Below are experts of layer 7 (counted from 0) of a mixture-of-experts language model. Rows are named router (the router's row for the expert), gate (a neuron's input weights, with its number), up (a neuron's input weights, with its number) and show model dimensions 0-159. Each number is 128 + 32 x the weight over its row's rms, rounded and kept within 0 to 255. Numbers have three digits each.
After each expert's rows: "mostly gets" lists some tokens that are sent to it at least half of the time. This comes from a sample of Wikipedia text that the model never trained on.

# expert 19
router:106110087154124103152121131109068144125157155138051101136119123187128140119108111154102079141117140109166188085126168100115164165157123122151088130155064138125152123104168067145121124121115148153084161102181124082154127148176157146072188146092125095035144169140120160112098067094075124223127099210135169113140158086127089149111154091088169097132131137138110142119134178097149123164146134114098168098164145175159164127203100132157123169070121095107100173094102155126104108125137123
gate4:081132126156169125124141120189193152112111120110141105133143100194074092184122123102153151150171110159124139149080127051170087191128133116126172122149116086127178148153148183125172099167078147131130188175100097122197125078129144103103129095101105154171136091101152145048134114069099192166141105090086144112158157106149135080107088104155094107131137111159139165143133184113139118125143138151122140105082111148167134130113098175122114155115093150114089172177091126217079115184112105
up4:130146147074174128164162088108127089071130031152114145140088165129120114096129106111112185118188108180082143188146148160182163124098118145156159149097118129143148082179105063117099142090115160166073101085133135131176100153084175131115142104131133155148086183088148127152114090069084133164139113113140133124098121118163139131074146172061050203154153149089156100107153113078123158092136121114065176109086172146160121132108132115107094131111116118134106069112111156157169150124157149
gate5:161155153120106083174111132067136136108134080088160106136159089140101135113138177067106123101171163082102168149117099083155157129121144103161117181090116141168183044139137104153127082085181164135136162133144128141139160118126138152095147162119104144116127139128153115080110140146117131123168137117130163096104123204116096107117134111084130103127091182181089184134187081105171120125064151059093199100174123142158162072138113124109048123081196143148088124146098176185103112104140122
up5:129130150088103121173131126104068179118110128067169113116143084169136174188138147039121143117114141106105175128122139154183107194144143149109159193115158101106157134130114150171120119061129150115129163150122100119179149164174131151090130111143141156165179133150157121142111104105059176130111170122143143105201155086121110109167138082169145144139159124155124157109044102164136156125089138096138230085140175156192148154130111087102090129117195100128114132121095129155091073127092143
mostly gets: " which", " was", " is", " it", " has", " who"

# expert 10
router:099133132101099142164178136140115087141142164151138124130097119086141130131148158187189113051063131111138175142102160116113140161111132092142085101105108117170096117096141122076092166109131167173145227094167094129071140152138192114125150116131108126093129151211124146104129126098103111155147150135182149046136140120101095133078115082121126167083118162136092164110127186163121111090125093098096136118153066196171176146147126054159126160134135137093124184148145091152115168077163095
gate5:126109181112108152096128125113102125151131189112097091117113101189114127170107127108117135126185126122102131056123051097114173170123165124120115119169180114096183144119185161153115101081089129117093116149141102076153094149071148101111132178166112121133146168121142137137094155106087168133153069176144110115119137134111165140156187098115137118170103071094127088193113145123073186133127196086106120112194169031148130115116173184154133140154118167143095121124168179096121128165071108
up5:134088143128098153122098111070144109112168095139116141087145143096142147125093145122116177148170094123115085031164131128176130145165108161181157096145190140117137092101116134149108124143176111103160077156126126142087157113069087151129099157088099114127077106106112142115152105189127137108167131144139095193084105186174139161110140168100123112117188119090147076118123112086175128147096155090114107112078156042126092083091109168147141142148168112138094044094088183151144081200099125
gate6:108103098140152159096076116153174139136127103122170098153107124093194173127154149129143132205111129077128110116107147118144086093088168148157133156086129123060097096088091154082071106168155120199168145091106119148141091152142117155122125166137169177199080108185142136154149176159144109102089139099167113122116131113073143179155084163086081125100073167194129159107104142102097131060113099103138115159153081117078096152121113108138087110108142124162116103158069140092134116050083120
up6:144136153093110102153105145112089127106161162125108153114104134137161147126132113195070113090079122170146129098118205119158098155164135102113083169149088108177129108145118122187132132115099114120108118136139122128053119149159090074113076149100105111192112104083126147119102130095089117128103175084132131088185129108168112159129104169163162173107154069119131085077107193082038124101194096129157172116127060148182084149081173166144114120149122101064117138148109076153163166162115135
mostly gets: " in", " on", " was", " for", " as", " to"

# expert 4
router:147150112164143074146137110146146126058125101135124073149132146144147108130089105126077127165147192114140194125106126104079090117125094104136059121154121149116164101094152096118138142154163088132108153076118075130125159112135133173131144128137090123083124136115126125159183089147024103149099045129154115162112141148108085115114125140113129089131086093115122204150162143115145145125199077120152142153176102130123165159221131129210209108148116070087171138123099158082129099100140158
gate4:214146163117158118091184127103114125085125095137131135130141140138130101116229162146182131149126073054132141093142121109095173202161127201150117127098155102145141117154165105146111102130135148180119131133154173097125117130140181190133122145156167156147130113154153115100092082135095199137089096094108181162137122126112138163149106142088206095141131151079137154121069107111118136124114147100106148133144150146097187194162106116107119201074111120175099121128213149143109108182155140
up4:156100128111150170122131141136171077133136100135146132115156090086068064075131164108079149092094128125121134129170075116118161108099110212150153099117147138129164122131146089148155148193166157137146149110104162124155149168107125153130142191146162100156195121193099108106130118144142127107122127139054084091172140159131165154167151162081169081162157104095203183092124133139143096069115086101136120029139136146111148140163079090149136148102111095147089083146096126192074157115109159
gate5:108106120158163150153110156114113114117146129144111136170114154142137102148103166153088164144137167159080137103144167095120134113147147133187152097084176143078090055130215039108134145118093132180135157091143136104084124184127104133079127139125101100110123078153127129137155108127099122100129121134135178108145123188147086150074190133099141095140163162135106096124171085169183062146112093102125188204151129167143075115182149142133116071077173132145113150174073148202170149106149117
up5:126134113112108087167112122121110118152104156131117114112126148099149147148105107160139058125099087139139134097094111120123128113089132076109124101118108140160109156153172146123121103121191123128104108122131159190196104098142138165199168094106155142139075162173131100117105193097097110132169087151150151124057164078077130135219101148075150164074147162069096106109102216079123117115150107145080118121105159119094156060102138096163123198163076122099108167100146103053094125106087101
mostly gets: "s.", ".", "es.", ").", "}", "′"

# expert 22
router:122049123170102027118134091112129138132167145107078094175131145130163100101094110144085137126183170091151097076057122099116148152169117100142104169158152170102122096165164138121128105133229096148133157084133207160100086165118106185117150097065126089157098157134173090136125081164095094142120131093137117118141114143121166143162202069113118128128069125113082108119182131099121073126163099120107170107118149170145096119198145096178117118146126135131127134126123143102148109157157104
gate2:168127135131162127089128145148086063090147113103116106111086155178130136067130162144168140189167144142111120146108114072122134161130122125038137136143132146164115127107111161113084082104170109107181098123164167123116122119095135167098142187120143097138130095116159203126157143167138127135144108145081180133106149107107160091113149095133190100188171155130159131122130102153109083194119080013148150081116141128172135093133139163152076137119067177122153120142035142071119138143167155
up2:194115122129190132144114133125158096162143086166129114102135151095127121074139097110135192140075166074177209146121109118099135156154164133125102157105191098127125137146111127183142164167126171099125116091092113164114142140101110146137086199095140087158153109149137128124167132118158158142109148126148107123084108108135081127153087131110168114117198066109087149149128131171152080099087113051112189162077141103119077074100101067100147059157102157190168111169141057158136117154135123
gate3:147095176156161106139129155154174134122103143117151147109214143079158129108136121134198127091120126163155147075110137123078144183155116113175120105068109105162122137093141120041089159111111210079132118055108117153167157158140144114095115116159099126155110145117109124131158112167160110159114157149163195087136075099133141123082151092172160137085149124127129135158112131107125116149141161020081087103184086180170128169130097177130077125145102086149102168107164144120143124088075121
up3:138093120117104143071124159128161109112135120121131164102184103065140161123170129146123145154126118148153110126093097164061168142131175155090115159092126068124193148083173158115147198103190159125172148102114139127125124079153107131134165072160125168153120155080092161147084105167139136102068103139152142122149147075175148141131122123178127130064126094165116083152097152133124095074131175131082084130169112171173099152105131146155104086201166086166155141195150150102186087140065094
mostly gets: "ia", "ina", ".5", "}", "ley", "ian"

# expert 26
router:093093078133139000143093084108095167125147150140061104170136162103158135130104093119081100117151128127160138098065192100145112085157118129134137140145116150100097112096171094088146138121175094161129181095140166184116062176155119180119155099090089109132086169153146102152139091131091097150098137132130131157107118150095162147172187103137117162104067128099076107126216134071148104159061107163149189141123145159150121106163147107155156137144105114135124110102147108119117141123156074
gate4:107070141148137122167176156140140156149125153126123128137167105090105139092121103166105119105106121110186143139080175060065139121091158108132184101120147068075116087144108114167110157178118109174097145125133132078129120127168123145139179067180126048130170084109154175127129104083172130099086057145141146136110064164074153130115199067127147152073081120117144091100151095159103149112110100127142167168135092106089164082117061118121130084127108076114108173133089183133116148132158144
up4:158124108128175143093207058134139108148071163087176146086142169133066131100141161146092206145110118161161135160141140132081115096089149156137166138164138092111177171146088119113077192152147170179157117196100142077097108114143105116138109108155117111147160106130157168149085138137139128131108094163156131181062125134104122163188158112114140152142113089053106084108101125136096095093110141152116145133112135148151155137087135154059144116088109126168139116091065126099133189174212121
gate5:082122157120209144116153130147094105084071071082092125120118099149126128167133096149079172170230107121127130127154136076094106109109125221127119156159097090070163143070123134104143118125126106179108101094132149123113120072121138152117175185149095078129133134094128101160103159110160093105126061145168149162150172069122154122133101133179133140035113115084064085150178131134080073123134123138142138092085121103110083154108101104147143153111158158160111110126128121081139154130140171
up5:178105051178068103164115105094137085148086195128195113113179133107134145151084107082145099128149121115122136151106074146125100095126131084135129140109205170192158130103050114114145134141203110114100095139071101112117109157173113160100069071051122133117148148123124121160122127177157149098115094153136146072151195177161113116104130129071131051162105131200166144137150113145164116130152132134075120183154117195162112107111085131129101124105125131148116122161125147123129144120151121
mostly gets: " John", " York", " River", " James", " David", " Paul"

# expert 29
router:128151073113182096187114102142136130084119091138141090171194124100123158163083078084101155149123130145099171113117152076128093058171082098152135108112155153154091139100216141077145178151157083130092153103123098186127117142122170138152178103092105096106112149140132097150149107093144094155100135155129181144095104141148173148124176151104101154121090130101088140133178148116153054139058147119155183191134128116132170131183132079144208062104119098108114122103132120098144125120190119
gate4:090131129124125164049166129055143140114098198093111188131107183175174139160136154142143173203097111127121149107149159128127146112164191134116132140080119135101111108132091142133129189177092123145179169122122105094113164127130116069131213125150123124141157125118157118136133121116137105116110152115159125084115193084147107117059192099116160157090103151115104140123130219157139032162091153162139124108170158115084170137125139102151138083055115086156119146101149146160143136169124159
up4:147111100122097130203090105144153093160140187166151141105095101096103148150159133104155074119168166143121133113095065162164091093125078032130073068139148119119109155128180056134087099132113079154124079102126100122113142087130155114129089106105113115129146187137114076137176141141134128084134090105075161193186147111167124172167122138143150094105148133134128165081146100138159130148140107112123059128098138146153188107110176144137090072199139105096175114115172120181084132147156160
gate5:117131150117092154178097051205148090134102153120152190100117171124101154112127101157119160171088174128148103121077125055122116090153156101175160174156120146058163076158161158069121144109145111144134120074146099069100125075112132166178117101134119101119144160162099132143134137160138164083094168159188147142070145080122111133071164031131144132087164074163194124122136147099160137117059129147139120163108135148134135122089136145168091078102160136127144127149102142127149160152098104
up5:147146088101129140146147130129120102091097108136193138090112150071101092135090118153134145170135110145156113145132097111118109083133147113175136144118123068131092150173165153127116159088166186111112112086170105113089129082150064159190061141162085172100153102145139140116150171166158112077147125158102174084050116114122081140127152121128128141146107103132102115129110101101114156144152110053079242126105172171125107100123111099142161097095153125113211088183130115078076185162161102
mostly gets: " New", " K", " S", " D", " Z", " V"

# expert 8
router:114128166179136114162157098113112127122171084099124148177122138106211077107061154155160095132055135157119201154036192148128187104136153077146105109117137156188152128163144114088125142161135136137152125115126153130113142173105142104117101168128102097132096156201158108099107081076089120090045150124149138118116131133102137162134177092110152173146093132110095103120146138079081095139100073136161156130133103199105132101168149115124140128066129157123072144093167147144131174146100074
gate5:152190105100139175093148124106084100111168149133167122087171156137153117132128090144106146172116121121168188108088128144076099140141184060155132143120121162136158162210132166128086196114169106150111161103100064143148140123064143168113132148110117100171221120089132107125100112134081121126103116173115096087066124065129154150123111155150115143091131210119125098147161120107118058107138193158153122110109127099180096146129111163143105077107173059122134154096162114091164173148106129
up5:145139137177113151082131121133101180132115139118098150125078117109178067092075135145113088134137118114140165134148171168084131142101181082150156108125141099090121157090153131175143174089163078068142105156145147180092136086139097167140127172136154113139163096176137097083107109130098149096141103122103118144104132104171123150133148119088097175062133126148143167118178124106081173178139170144130161110060184107219097107225127157155093131132111093151083132129135160121139129205105050
gate6:159099168104095171209157122125109142117113067088132122097173087093120154148152187158128138125107139160125128137136131134119091136141200173141118124156103160160106134156081096093166188151108182112187138092161175153065129107130094152097088150102132092115144158147121141119119132108153197071139135101141168162136157151179091108104127168101159132151163102194058133116087224154129099161136127062102137068088097135121173074151129162114158163126085137138106078116111108145123154070094110
up6:167142168132147151121153106141213148099103146107124123176175117102121131169130090100128150151093115165059162108112090128116109094041092108101197130164134135105094171074109113169171182154123089101173113110106169108108134131133137170120114173114109049150127102205126132146135161093115106088139187102127132141122144166124129137154126091139167122138074097129120127093154098183131091123086108119118037125098092145198143019116125128125146132096126123168139090110121096086145104095094081
mostly gets: " de", "é", " for", "í", " De", " La"

# expert 6
router:081146109132146129172158124131127127142171118143096149152086121090144124097141133202116134081098147096135157143120169130146110113139151077172068172082082135184072087161115121118152097153132134137125161142177127137043151144069143110137169071132128114074082133129099126067135101081102087159143112174141137082116071166134079202076109125090152166111147104156097145106171158074155137152130084081114137175074084163073130129170102094127166114083171126046149138091144148133139109104146109
gate2:102126139150149128169145157133142134106130129176170108152125129167090138150115102123165146120123143168165205125104164129084166205078111108145202145119152188157165151083115185132128166094127108164127062079082160131146128138147141098129185109175156138189100132116134134154096128146119121121119149087087168089115211083176114115083093150068075083119047185085182130120148129143081105156144161135176138107143129160156109162118112182121128141140094075121159072162093080147118125099114135
up2:187135109106102077167130161140148159153120085164082120153139139146143156163087134077136085125196098081073099156152110116100139163081093210109114101117120130100064140157087118164164190169152139081131126172183109114161174145135116153144104202103122153061134129120159088135113095107134122120121088145091142171103086165139126158139125153116157168115183161158115163095103141173176121104106127173135112097116138066164093116125130088170104134106167158175075175065090177091106136089092123
gate3:130141152080154149177134161102104131179109125082113126164132105128125117137123145112088114129115153177165110134127156132147195153105134160119094166143117101139148119112087061148144114091103139133106121088114058138090115134126078119048104102174155170073132106112134185127158141132154192178087118122170085078161094142158104196095099154145118124116177115154116157181111151105184137167143051147090101124101132123054178130154121111106147136085167128067055160150184074149071121136146073
up3:141143057135132121083060094162164117121120104183131119132110173134142162158107105113142146107171106119192100112111145076136067137102093182103162124145151203163136144165181161125127135106156082092096123148063102154134127126144136112200140131080116171183139112132145078153110117117105096037085127164130139095088154135087151119130141064138209131195085162105141139205087141142125116120099154155183078134127139140105118166189152129110126164079120101125102080086127146133139142170100138
mostly gets: " the", " a", " in", " The", " an", " of"

# expert 1
router:140139110127150094193116118106127122091129111158130058151173146144131156099058142101150086195125166119131125131135106087110130088095062098153102060090131144178083176177173095095154136151111101156118127096085124139117167169127183134146151144138124090058116155096078083126153109106090103173139104167113164116089110090110133203104150147096149121150119095076149180144154124131113083194097129109194160166148145100078180140180097106130143080128111091096107104069127125100078182126146131
gate5:121083180163126105101103113081136166094148150118111146128152122144173149081083133144139142144152147127123132136137084109101153110071107175144093156180094143111142126165115121119206132112094160050137125130091062067108153107121158125167079143129052141124179119105136155152137160147180115118108144137137026154178107110165088150174093141189135110156126119091149206129075131173132112144081140121154090085090100141137136174115093138120097188122098139176138124062172142103094073119187122
up5:120080126150113126122105120091105144139204089156154190159136096094142081080120080172150166146034087119161165126102176104151133134145121136143129108098148151160106120110165104176091159091088127136113137033176121116109099162164177227091123082129146100155138158129194143110095089165163192158164152146116121110133180132153130076096119128150188079127071103203110123163102128170110179117133139120113145154118095167142145147085116138093130147136118169094139128136165144141107102101166109
gate6:104127151189139137110119044065099151079145126114148134136173132132141125124161111108150138123104160120122131168125124101177135139178132094168109131140121127051076154176132196162143135076126124195127160148219148094116168091080074078166160134116143083083168166104114132113044107160143126142122107156099128137129131152139098147129105127078163093129140193104078107119129154119149182127122074116131197198103148121127089083125101100119155077155130124165135141159077114133161123195128074
up6:108138117122200130100102084122158145041139119164139136178138149112125150139159099120152118154111145124104150132141111105160154069106028140150139102105126117112043160154123127139153154099067170184080151114170153114151143062093136153191203133115150171172165201089101118122073131130190181132110082136106136141118106141110152122209133142156105127114151176133146099086148165147124112107098160109068112155068102140138112110105087064088132152099146126169111142173108121127105166139138102
mostly gets: " D", " P", " T", " M", " R", " K"

# expert 11
router:081135096124133131150121167181100125085122103150107115157130158087134102137106119155108126165138129092120129090117140124138123076079119085132129096079101148178095153180102083128118162174169140123058151138135087156138144139152198117088131162110094118088102115154073124171122106145197097132126125194149144095081158163102133130115148138036197129147128108129148131104185132162152035143086106095120093204157147139118163096141156111159158132080124117068125127118079162148160143080213177
gate8:172118107160129116090141190126142100162093098096142120152134138095116144157148155122190149135123161129083106105113084118118123161149094159168156080108141119098211139103140112121124116200174138090112125082173134170107160114152122122146106191096106146109139122066139094071105095114172108075119095133128150116078139147126143144078141125157162135191165080169129159185148038132151035095102101067081140144107131095167151132123071139097122121108084120155111062141105170092160188159150112
up8:149091156155148153080130171166179147177091129107168157166134177096126142154111070151174116148126136177088157146085144107161093110166056095150135101172132105108203150160137088111106153108097171161141175104112143178067172069192112103142113130132106158128135126107143102161103127120141108072151113211151172121090094132143138161078136144200160093120153087149135112142143083143116096097106106169118114169152108173157105075086142133099097157144117197129132104113074161059150112099133158
gate9:095094136149126152150112135138097123113155141182083117146122172101093122078127153126116180129130172161095064146129106071152104183123120116112210094111153174131166160160107150093151121132109120152089159145112142164140138185143115143113108145098131100121127184112129112138099087047206106120094191092143141093076166097109114141161161143178184095060216067144094113129128143152150108145122059112118108077164100185155139139123109166132118142133139143125059193161116132173076138103104148
up9:056138120102131109083147116104154146116137080082110149154102136164156141164169171088119119130102144101118117123152133118104140069069087144136108143169131132124080137129133132147059160129162134115142104151030152149149105123129202121144136109136091131110078176131110137117177128147104115069154098171132145172197029138146106180082145097189081140142151158151102125145166080080123122131100147147160160054154151157066150121160094103114115108098137087139124088092213194153136126120141134
mostly gets: " He", " he", " they", " she", " there", " She"

# expert 7
router:086126117181134089139156116117124098063139077147090085104184158162181129093085107118142108128164204126133212103104135131076144091098123127080109108130090163135142123143148146131164147129148113180148169099129085105116175162152176146135161125143094133086116137121071156101179080128072131169152099121131187150114098055077110103119070092123139125095125147075099196138138158092123117153127101149197166123152104113119158118131107135155161102123174107124163182139136205172076136071126164
gate8:049118121079138203163175109121153143108163144126164166104108105127163104116170119128120164116133145071143116116096131173103108084162136165126144152133150127168096067078134157147150126172130179154154192143149149109110100142125110138166138161055141183089104096139097144162131132090101198155108177124115090102204082116125105140100065163117101125129112161071070121158179159120148117155155169114116120173125045082128151106079182139110097127126138136108116105201095085165153130111074139
up8:106143169117067067111079146122118134110114067136059114121136098153173127126123159126095143113141106121178146139109128088111153162147058111057073127093119114176083150145157090130129152117180130094086121179115217152155181191080161110077136056213094125153127146119093178116182092124135091180159093098124163108136150110135076129114110112121099122175139111159083130120183126140130096129121171136133116119157174147121107145151154138134131103184057139083123131165168102102070112122110139
gate9:131141162102151110177112160123168124140150114136129151085122116102103115165123137080133126112133108145030120187058119141133158105163083100199033139123101172154177139126147161103132146133096090094109101104075118133145101100135120074109213196158098122107077149130133183142127148149111108187124122171132152136118139086101084170122150115130104120117067089166197145110114153116150161049154088116080123130127109127140135125127183141133141092159053147089102126168093139106165117097177169
up9:138075109098139171136093128082190131112119157107091160110114132124101143100149179125150125093160071221133093090108102092146151155157132102101082123096173158156201117085141068148150111126133154074130131118094092102094126146097039173151129196161123119113073125152084146133152103166168096092080182105133121172127076147106143115096155124144114140115142136149151126144096154151123144167153147154122138150077056132122053147098161091176123135078107149084148113144101140087139131133059057
mostly gets: "\n", "==", " \"", "===", " (", "es."

# expert 27
router:090127119123107131158108080107086123100201146138108142143082146090149151047090136149096107120096153075145201139100124103117135152125144079167012125148082118144129087126169139114101080129158141124118169118187107134076147110110117163084160097100126082102170132125108118109156078115083111166155136125199147144140097119133092121096113070108112156124153124107069145077151131102134123124134127064118133169121102120149198132168160073127148155142108114053137158117147218144101143163181106
gate9:089160174169151111113164091201162127062071118104109119144113141124151164098096174102132162099110089139072157139086108128115157115150094115146156210115095147129135153127202159137109132136094185168149164129188153116083092115143142107114109102157131101097169137157115122132153112080148159113143153144130169166188127156041120104164107134141112159074128105126138116132209178159138152154131135145133131160152096162138176130153125060089122158204161152144106153218150061162148135119110129
up9:149103120137104163177083148121134129134134080215126128136166157119166209104138091097079111049127068052153098153105174137182148128098087076137107119113097153125112138144090146096107143112118141078161125179056132127101169166104132057124155150121160192092110081160118124094083153087153128132114072122125126033118108133130171146144115117090164101180102134155173153103171094130142110158110119144109102120168126148133076132073119130134158131161156097072136121157148162175132094109139166
gate10:139118164153132182085158109176124104137115103142104092166098091131111118142145112132134196142156139106105183143084072152112152125084127161131070097138124109067144139156091133143131152135122099118191157091129083116074132088169147138154111125134162179092167129120154184104105085077167182129124130180098138150107144052143133096101097163123137108107118118098138122198119168084069076185172147167080139113118165143168133178111149213173114153061134183157142146174119177074092127124125133
up10:119116092116167125166078181127103112104140145114107145033182118094131123138108146173111093095140122117136097091109207142104120048129116155136101146112146183169066129084130116070107147177099065085145089201109143154113113149070120126190149092105139086160112068141112075072142141143113098143137109110138121075114148179117078159119168131136153196094104085171130127098165120143183110100112158105161090141130063143107102129117139100151162117087129102097111131084057114140138121151142095
mostly gets: " on", " from", " in", "e,", "a,", "),"

# expert 20
router:092103119133031063103101129120107133144156160164116072138097143188124085104134133161099122111164143102122137023101130112143141184126127122149106108170155134099151098162166111129131126150200113138103186112192143162100130178102182184059139102115126074111124159133098139126134121164069117141141088126139187106130153180145170113110156087109176084092158129116108121086097100131112135119114117115109168118155128106135175078165142121202150214171100117116126132117129200116130160146122078
gate9:159121112134081094153182212157144058069136092071195172092199149141164139152140101098085154134171134079106149068113114139136139169117121114096147110109175170189140054131088127112051115143145128126123092085077138085146095154166173140149124135111123104105173115157116095123147129129155107189164105174120128167084157146134124106117144159097116111118137135147194069153135148156139105124123137096118073147112162108133123156105141116137097137120207107150057172183129110133158119155158175
up9:093045127192173129135083084157128123173093177148102129128111170110107147175158145112207133049123106153151192078139162116102152146127095095097122128175116070169073172137110124090150125124084152062167114129097119120159114109121131130173126170146147131175083104150069127096160154146143116099112098152137136080160095079121148152098097138093154178096087132110128115129134157176104097104187167137164140095081120146125102149169088113140138158138182166123131163089140129041162161177111141
gate10:070121156132149159128149129096097141168110142185139142207130161129100134102128154154149125043105139161130124140097137138174145144127112059183132092126116128166111102125100082127167066152114113175129133094171112153148098167093134151115115073188141081011139090118161077087144141150123158134173144153135159115121122125169119120130130086101150077125163195099108076104110091170154138146131117143168139186139196140114099094118138156104077068130108128125133164136104069121121107192192093
up10:129164151163096136102171129074129187090103102183064162081115124107104151090074185128123142160161133145101144132122150091131113145124192129134086189165156078164179098098133083116115119106114154141153132096122082138102116151088139118111139040109099173111103148149100068150121132145074115138186055155135164175125108107084130141064158110118135166160146099144108161069151165105173119151140125098164135100093102096129088172147123088156138182139077156111048102095171093123089100100151123
mostly gets: " two", " American", " other", " three", " time", " some"

# expert 5
router:117123111118141123115129188156159107155200118137134152146133118108141128082060162167088144118129147082179129130079131150082107137125080064135088117144126157131154068106153060130157166185154100145129080096156130156043157124180171149122121107102138148129090117132110126128115109149096091139115088132145142133107120184071112165111124105115191089099115114108112211062107093129153072119191079120104148174125098138185165096150166120214192122149132128062147135096136144172131090113133120
gate9:151107169078127099119093137078151106144112139137181123092196173139169183157083121177108121089104115103120150074097162121035145088167138107105132114134085132131170117092169099081132146165149112086156131203087115153067105120115139111076140180159107203094105117181153089109130118109148087149110121117130112142189119087120099157132150156149101123087126097166098173086078108112126064113122106104154121143147118157126088119125130112186185139147162154060140136128139158201145099063100121
up9:149097201126099131133142126174116121132139142112156145185127119116108159156104097042129124118087115080158118137121074086130137122097131143126143135111172099115151102160069040106148123177103140143143126102149177125133118125151147124162107146186097066097113177129095077088140126084212154092082164056101115129151156119142113101089133144132146110149134219144167106172128156087105115132149154161148131098105178154130136228103111152183076166138117181167137152158137078104090173120104130
gate10:118132180113136081085130150061156135087140105109128117145095083053120162137128102156128130110120122119139113067136057090206159143120201093108129132115179106085144114096150115163090179163149127120158136119149072075096140071127105140153117089208113067151170132162161008146105098130107130133133106202093161162114151134143108114059114102115134103136169146130130162111104125140087147117114131155129138131215152111060113151083139160123092114151117120105166122133087145138109121160099120
up10:076168155120085072111146108093135082116155115107191137143093116127151125148084093165116167141122104092157122127108118092114117146157151113143146182192180097174144094100119079160112075124165208152142097122170125151135136090147045136099121129109172120138086110117160109156126071169091139129138074187129188187107144094130157083065140135131137127086158149089097161120096115138152144179141144157167166100151094157132112065154172146155107134147057127059135147124082081185098129170136119
mostly gets: "8", "6", " 6", "5", "7", ".0"

# expert 28
router:112106108133166070124130147130089167143137111128088119159160107064167158126054088104112106122129122099106114071059197080126120116172139095140125106122117190109053122114181123059127140095135104115131157094110134154090092162123147094127186068066104103110107154181137139101147090125115093149096154096124139128107114127093135144134188129150105209065059136135101118142171145109142090123047060129127130152092124187106168141170121079131154107139120107099101115115123086146157146096161074
gate1:111138101127068075052206130123118103150131147090122169077110100095120124120199113120171170154116150082167197081144143139159097141145174124119171103115156185085127126143101130137130139097205157192146109121090076133173109117117127136194171145139112099117158133160136157147146126159127110083113136104194134135125201067154108155120135078121166086111090138164071143058106123118138141129052163105077114116097099137191125110123091121129144114129192180135102138112160119167100142148147131
up1:102120112176141153089136069135170117121205154131150124174123072168151107093061108143143140151088112157139078144128123087106155103128083039119091122155153102197169144155130182139188132080182067115094124136145084111161123150147088112145201142082129124158139095068095111121086153074060110162109094125105163106124118159129138116118167117072153172149125124078113131149144122143122160165170083169135145135119097087117126145119118101154057128088086154127105152108104185094188093128094126
gate2:141173089113110129107123147124092138132118176152130119121120126138180155144146079120113090103140119097157148094104144112115129134132141118114084177131118141126090134126164085191053087091141130119080135082101131086163098125187085136058148154089125164136096187191112124184121134073135073136119194161098133140178179099070115123153181059149091134139073163122103141130100120135200110124122047114084128147111084136147163143134150092111159153121142058140120189150188096074169119106172137
up2:147146140165095129138114097172138113135161109144131171154137094143077109098117155161211118176102168148128109148201103156080109105104138149160121126160086085147097156097094112128115170129124131166108137140172075097105174102139141143152166187113155177139135114115139171127108172157131102153064109129102112150144176105141078096088145103127125134161154211126182206065090157151190111085123125098089112112181087130202120124106122181178078152091117092070095160099135094129147186142134111
mostly gets: " He", " would", " John", " She", " have", " James"

# expert 14
router:117111121139119103100154153142084141121175107103105107125106192143157106104103148116046095137130138085158112065088152120139146124128141153151087047120157150158117083150148106145180132139190070125097133083156121187080123194097158234147159149139126109138111156096101101126142098132049104123079103105155183153143093190101148103141155098055125093099149176061122119101123133090135146195127113149128136169154122107143108081126158138152150162166110111135132203118097142139153162174147133
gate1:108081103110091148110159192111142143185114171115145130123095169125133119085109141089097128173102174106103119126096097159169188180164176130074121186128106188103130060133139103176148191102082113114151082117178061144057136089066139131077136148126103165123098079121064145111123159125134136101145114129104146111092105184148166074144146127115127207068115084103151117114133151083109131084140149133155138103146080137107167118093141112109151161166163182141108157179136101147190128125143156
up1:082098105132120086171083070103107115142169122166182131120126114152125164105135112126117170085080096101106183181191148110111136091096092103112136151119112152141124139076139159108087108121176134096152200156105203167139101133190122161153164109115110142157113143138154107155125124136202066200066092107169197104122165145169084116128155117125142144085130106075166080093105079187122143132130150110174135164094148100100113093134152114115084107157076125180162157176135163116160119140182132
gate2:126155182125076137122179195109147135103097083130138124153090138145148106168178132173170089153081110109141042141098109105147132182166122130139148096111173183078163055142068176122127146124205130137104103106152119130141119079114164118076099112059138131140140060130148109146112120120100132186075091118104064125090162117087090111126153138153140084148136183138116121078088136092158119109128153135111145133183085161132122172129100137136133229145113112194088159126079118111150095121119122
up2:120139145115122165138119124092155082109132099117143154127083138066153074136104170112123084183012102116122105129139088122137197134114101144123156091143147215099107129101119093099101102182116114112168125114123103097134164116148119098136135206108108110153146128113141143118107159086085150128129145162128093113079075111147130142109107123132134065089105204116199104173074168056156129131148170053098121179085111144113136102186120187118145092131161091106109160119086138165163103127108170
mostly gets: " two", " one", " three", " several", " former", " many"